Weights of a small mixture-of-experts language model, trained from scratch on English Wikipedia.
Size: 11 layers, width 128, vocabulary 8192.
Experts: 16 experts in each of 11 layers, 224 SwiGLU neurons an expert, 1 pick a token, a sigmoid router.
Training: a variant of SOAP for the experts, 405M tokens, 6179 steps.
Below are experts of layer 4 (counted from 0) of a mixture-of-experts language model. Rows are named router (the router's row for the expert), gate (a neuron's input weights, with its number), up (a neuron's input weights, with its number), down (a neuron's output weights, with its number) and show model dimensions 64-127. Each number is 128 + 32 x the weight over its row's rms, rounded and kept within 0 to 255. Numbers have three digits each.
After each expert's rows: "raises" lists some tokens whose logits its average output raises strongly, later layers aside. This comes from a sample of Wikipedia text that the model never trained on.

# expert 15
router:172080140154178130082188091101168133101155111118019166137091083112134165123093112111151142169125112131120118169080085096178120111068127124165139180160095154123122086100149139158106155086136066
gate0:099142115141116164169145083149158147105147112163065174118147149164135151113221088089129152095110142089090058172105112140167185151129145082123111147095151049078156124160093182149125149118198151
up0:094189115123160118109145099094143141159116142143110130180145163121162149120124183145211132059119122138117096121166081122211187123107182157150126147113096151094118079169115131112135122104161115
down0:087152150099212078131144168163094126120120133202155118106146130126083053192085150133132116145166146126143168111115180144169167095122124136089122199224132139145125193163091189115167192145113123
gate1:147209187150129111058127158102120086084149113141117152111116117177216190148091077132088167130109122119143089141164106186119145159093137110144131130143114126116162090148145124072076173120124116
up1:114112167111160104097140138111133086170105107150146097133173111139161133098148126157135158129104145181141118129144198139117136158141135140155134110147130056093121114139145136169141091132084097
down1:162143124131136163130096132129153115078125092088083129189093142138111073150132104117122152149144103124103096119163182176108108075117202105112134136163134154140062123157091187154147150184152054
raises: " the", "\n", " a"

# expert 9
router:188099168136132220105157097138167149117155128111108130109107010115167177121129107085117107164120104167128123211081105115145087094089163151205134161149096139080122133123174140178139128112161114
gate0:114177111132180235111114153181190155122146144134128088084151135105123150137139124116124133108148141073112072134158171168174098138105148119175149096124161070129135201087115172162162169191155101
up0:168196067140065119148161142094138158194138106135105161203158092104126127090124112105172080102167170148111091136122042107142129102121146146118143108136103135143091105126150096094135133170156162
down0:158130099153183121073155066122046131134118100132145160140116138077142086162109110117148088073143095108095175129135180148135128152096179154107099164146126159153105182101125141157166142150116097
gate1:094134158123093127078122192107189154114138128164151181095097126145139104117128093110091136188130138168156109163088091153134131177113151125136144055161167129117123102154128100138129154105139176
up1:132116171118120116131133070167082138113120097154134113106172133151150146116150149161130129151171161151086126106159136135116142156114085170139095138119111112062052103116140171149141115159122092
down1:162151095157128176143165080137186095103096055050060142146123079161201103123119117132121148120133094132053139142167151144145107131156162107111123220127182162160065137157092138102185141173121110
raises: "-", ".", " a"

# expert 13
router:110100147110139123117148146145171145099137131096090148083022080098160145132122103084114095144128078103095106150127114146148096088097108156198164112169112156101063134130178191129110163130170128
gate0:091211090166134153123104135135224177090141113109069148177094128124122154196143096087102123108134129081137127152145105140162117132073134132158139132121200082074103094129099189111111123204155170
up0:085150104150156155088096127081094131151115131094120149188140131127124073040112134135153118036113159181078108133181136104140106121101165172194131116170160081145134097169117133088127145164189113
down0:146132103117169109127133083110105133079166132111161170195219152148115108119046175185149125115138145117107185158154170124185100121152102148110136171148106107178108112126113108155190165119103080
gate1:122183155100104138093130147098158131079154116133082158151117119154174105150086096130101127120122117153058154111107109141146087136091088131134136088147137112093113063101188068136134171127097118
up1:166081156178128121159111162167051132155072134104129121153188148144091102139124129123147142167156134169149126089147134109148112154164126177191098126126147090080069095175121125139175135137156077
down1:166119147133112156115153097192153075110130092145111134132145146123144101116168135071221088108113097139080163144161151121119112128131154101085071113171103179150089184190116131113183135115074066
raises: "-", ".", ",", "\"", " and", " |"

# expert 1
router:139137133145173133057170114148124141141143132094114148118103095095151201158079082113127106115113129148079134148103114071144094086066110169162150191155136107109101091111133195115138180125167086
gate0:087173123144134164101143096136148115134118091184138155150086126115141175163127102096154122094169178094096121155115167158187116158081113113135116100077194053106100150082145178097121136172187118
up0:092141084157131113118133166088124103157107155130089156163142173089079077119083145156178089104138139159083113137173090095185152136125145153121163109196160156107111138143142105066114158114176082
down0:129140145161145153048173059148100158120129097174150128160199140101080075139082126149105134097149150135107170134117138133129135109148113151141118150163101140165134168161113140155157132146127139
gate1:100236168112136119045098112105097093093171145119118163134107117155183126125123035111135138130123113120092111173103087180151132146125103172173140109153129129101118099147139140095146146134109137
up1:131122167153100127079121121136122092137092110137132125106198133185173110125131144099130093172124180168144146113170121146148133170127128148169136103155132153123078083127122173160139102201123085
down1:154145116103121191168114097120172065110130077086113139094162158163126128132135152105080142125126074093031105133154118159137118086177181115076107129124084159168137118184164098141148135099163128
raises: "-", " and", " |", ",", " in", "."

# expert 0
router:137084161103148178092142078142137148092159159118098149107058043134165161119108133110099172154102117133088128237146116105133104102093129121186176160160133138113115128146127142174124158097140114
gate0:103157120159136173089128103177199163113149127136149091122107132061177180181152119118143149116122158112089090172184113160143106117083112076195139121107198051095145161124077170106152149147161143
up0:129143107149187113127165113047082105134106113165099155187103144054099188088169119115214084079127119120127101128178075118137145137081125181105162181144099107132129123099133117074089128114132117
down0:109099132138147113090140098181064162135143119146143156170166137080078106126033096185181116115121165113091160161152141138151136121163118163093095125154105198137124156172128100150160144206127111
gate1:138209164089152107121168158122137135050129161161107198159141106091197101145149084147105137127087098130136092160121081176183112147132132169118159105146146100127156144091136128126107170077108114
up1:135134123093128105150156101170114106206099123117143060137165152209184085105133147133155121124152177172163108075167129096157146112139132157135145088099121056119079075129125108173124076080124141
down1:166163105124101175149162093110176088135123056063128158145138128130162111126107111080110146193154043120094136114167135200111166126154136136080104132201136112141099116116141170141150146121141100
raises: "=", "\n", "\n\n", "-", "\""

# expert 8
router:126083136109127125159129117111154136081164134094121167085112124121153129143149091112114091156106140099077135195093104156189099121101203133136139164162116120096101148104143129179137138052147104
gate0:180152108171100166122119095125187135154148082163109151156144140142120186139179119161129078101139099064129104180150097148129113124076168083141105170154159080128099161136103213122130192138137189
up0:122201131158135105129125155141135073159102133087099128143163131094131113098086123101199138082161149169064168125117091109091157086126144165164111153190140158111134120146117014084125126108131124
down0:100072149109160154094150080125063122079152100134154132100116124102123122138068122130083083130154159155095153151154121151159124130162116155141148154165120086148157122100146114183152159141096126
gate1:091209122108135118094112145085081090104155142130091214113073117129165135111132096172096103087107122153148119159149123178120076131086126151113110068176156131111133058151142143091109167073067139
up1:102136171135091156132139170159114107146128102163178099206139131180194104097121176099132070174149154159125131095135130085161167155121168161180108148132114076101054098178140137157112140146113129
down1:177118149169131169121139073173108079090109104141125164190169156085105110093170128126140143153064096095057143148152112158151106100131179101135130140177112126119136097209095145147176121074139079
raises: "-", ",", " (", "s", " and", "t"

# expert 14
router:121101142110157155137121149172139127081155158098134141105050122071159152128129070124149073130102070137068065155123126153149099118068139158161179141187074145061093146136105119140133171070153147
gate0:128156113097125160131098085147182180110154082189120157124156148151110136141150093124129095186141148131094098172134091156149084113045129132143130147141167067117135097166049205141140196138168130
up0:117145115111106111141168104064098144191113132129080071185113155040063128093134104118164113055142147107073134156153089082133097096118110163198135123152150117105145094152145132048111162117142148
down0:106131173149141131139217120125110192114172147134156091156129141149089091164058120165131123096150130169137175171134151133173101108141089116129130110094112137189130152134097064107156155125088152
gate1:055166153058080113086171176090153068098142129162104119117064100152184143140107114150131126150065135132093152173134123116131117159137140128103157083141122089099080112140141077123150173080076107
up1:157103153106097186116159151121129138162127167125140099136209142196139112089107146093166121219133159149132134098149106094126157119137108134133105124170113062081036164105101095135123076120115118
down1:162141156168166147154167050111119094107142067054142142129155172116151144117107139119119120100126125119074132140155159157117124068135150081112127136133122156182114177142076189123144132049163092
raises: ".", "-", " and", ",", " to", "t"

# expert 2
router:181087175172158161129163146143156125081181138116056148122097102120143157128085095112110132149129125132096117219106126140160099140104182150189142192192086138106116117118141147171113160097147076
gate0:123158144117124172170109134174170152158168100154112123173105175123127179137131057124178121108175138111128136157115162166170122158096205098139138126109143013087115096110106178131116133125164161
up0:124136047153119078141132124089112166175149114118098110187162110114094171092157129117153116073185155132111157106154092139142128070125166108169120126129117136130141063159146139123119131113156088
down0:104129165202119176075129128095102212063106157139175167132193123106114107144105145180126133120142132097055168130128160095148106074114056110099093162170083141156157154167125128124187124126094139
gate1:116196162128106111118111146132097101089135134170134180127098114141171184155139039139100145160125129118148110119107124147116116164112131161109138061135143129126167095135171153176143165090110123
up1:146156179117123189094159092183123059194126150114153130183170152187159125122109165130133104158136140208174096014138132095145146132115113178151103133133142100065045098135147123123122129145104120
down1:163118098132148147173171079145133111079083058078098129133126139148149095176147144128132161117113101107083116134183123158101080132168198111126115163171150160107119136190084161118156128080116128
raises: " the", " a", "-"

# expert 6
router:100084136176117158115149126076132143122150190096060176133085121096160161159146117095108124126119099089118137155109109090146121142087109140208122109165089163089106120058164137141081138113200084
gate0:078133102169148142124125092162150144135152111131079144159082148076179195147150107135155142101114149107101099118119082195146141189093145072145146143130151055139118180091095170100116160174173147
up0:121172159112143119157114158066106110175105111087125088165160162136098149092110141120198107117107127146100146108094097124153150089117144135131120150147123118115138107171189093134104133108172117
down0:128134146110151118116205050138036119110114131146139169166159147108062100146083121180076124072155138149110133204185180156159145128140147137130120120159110101136111158102141146159180144149108126
gate1:100143136099125093085164113050104132105151144157115173125098082114171075130153071145140148120147055136174166171123123156090078146154175099147095116117114090076175089110149122138097148090112154
up1:153119152169094145129109170187084112173074170146150110142197103152147145126137167184153112146131132136131097099139131096158126148119162119195167076143130095097091087159097133137133116144088149
down1:130141137074126127152135094097145127112093087131097190145139178162183096217178170140088148116132108107078133110130123129115141106135186124044117126167202189157117096207138152115161112136141099
raises: " with", " |", " and", ",", ".", " ("

# expert 3
router:134115127139170167072158072136177164125149201107122157126112105081169174154135112106107104139065088087115083149113127136143086098095176157137117162179103101059105146115155107214109108129166145
gate11:151128110098136136113170099115127121143088117167174160241143128123079144134147077147203147133111113114125177175150106137064120115138089169154104097141122137067136124129154111134101064137145152
up11:158184105173111103155133107087116100114161138132103125107135127083166128107100094109139109146101112169093156113118141115097142179048133086172171087188184113161144082107069097118084129090093137
down11:081143130112101166143077177159143125148103115131084057112145174173027161079104197112123077089130170148144060125120120112123121118119141138111109196111121082085126168138148149125188169134121096
gate12:099130116077095154099097164136142157108115177121104096155154126028143136108152139155129144151082111115147115109112102144100142126147131118161104112097157115077061191134123117105174188158209102
up12:070152114178139127089085116070113117133131080094142130128113099134105128098099115170164116176081107066148092108140205186148077110162128162129123128153131119134134108107130131137129081141111145
down12:135093073098132131137089136138174125168090107140081132084133144074153026095140155131133096171172112122119136119112144090115183146127116103117137121146122076156137135134146097119165144103162175
raises: ".", "-", ",", " and", " with", " |"

# expert 12
router:208107156135147134110136152116125108091145131063103137147111084093158132132134081062135103195128122121073148190073115143130083122072132134104114184144094098098111153164100115152126181125155130
gate0:138112116138146187140097109165150159113167093191110128115123132102104168110088070094119158111135131068124065121141067147080131148103157088155133090103157065128113100118087163169081206161202100
up0:132197079167076111091145122096151089135145144094130125136142109135135116084125126153203103090124134122130135108154089092099173119058167151158092109147139159137137132154129058067129136086174103
down0:063121124069106134129183090139067132088122127131112163168093123107157108096071102211156115077122115166101153152110145152164106146171112105146149106141117150162087156135140107112177139183120125
gate1:147180135128093089089129147139095098097132124138108182148058135134178139094108040166142105091130148153197121151091131131126083124123111157138129152143129145142095083155194144136142175112131146
up1:177103123141144130120129145117112146139076175113168099168166148165149133064129150139069076165142090109156143087171067115098123137109144163169125124087116056098074100144149151171115114124152122
down1:150125099148144189130135128115182113082140092087123157095215111148131139160150153100115127165097135080104125123121135107149150134148140097072058107158144110173158141130073132141164071092161084
raises: ",", " and", ".", " to", " in", "-"

# expert 4
router:126073166094149147086186095164166160129142117100106139114079091142148179103088125070125149193161100125079099190106148133152072085099151140116146196175077109114116094153101156124152168115137079
gate0:130171206131096161152125105184159127131181122158108119159062124115128196170137117054192130143155108085086110144127122143133139159112146070112138174161140076126152136116050181172151148166094156
up0:166168137127136102154134118084087134190135123101104113213129098073120140075153129133136088052125130156073125121092059132093190118124146137142118197103094133102143148124148113074125140128128137
down0:065100141138175165104180054105096117116122117167167094097161119139043129158102101172135106119163118183085153104158145140167095141086098138103159150134086096159104147161132108097161164136118122
gate1:104182196062117123123160155093095121106190124106121174161063155155163175085113121109103161150148084147112129179100075120102160103075103138100180090183157107105163103158098127103147189098087144
up1:139131192121131115147109129175070087145132181146108099135163123152159129120116146157168164157135101171134097090123101085161093122150140180131129130080123105113070126162059136111113067125123144
down1:152120112175132129145107098138159130133125078089115127182165142074150134156134181183141120153118141089102103138126096096124135096177151092119048117183080143193128127166130146120173196132163095
raises: " the", " a", " an"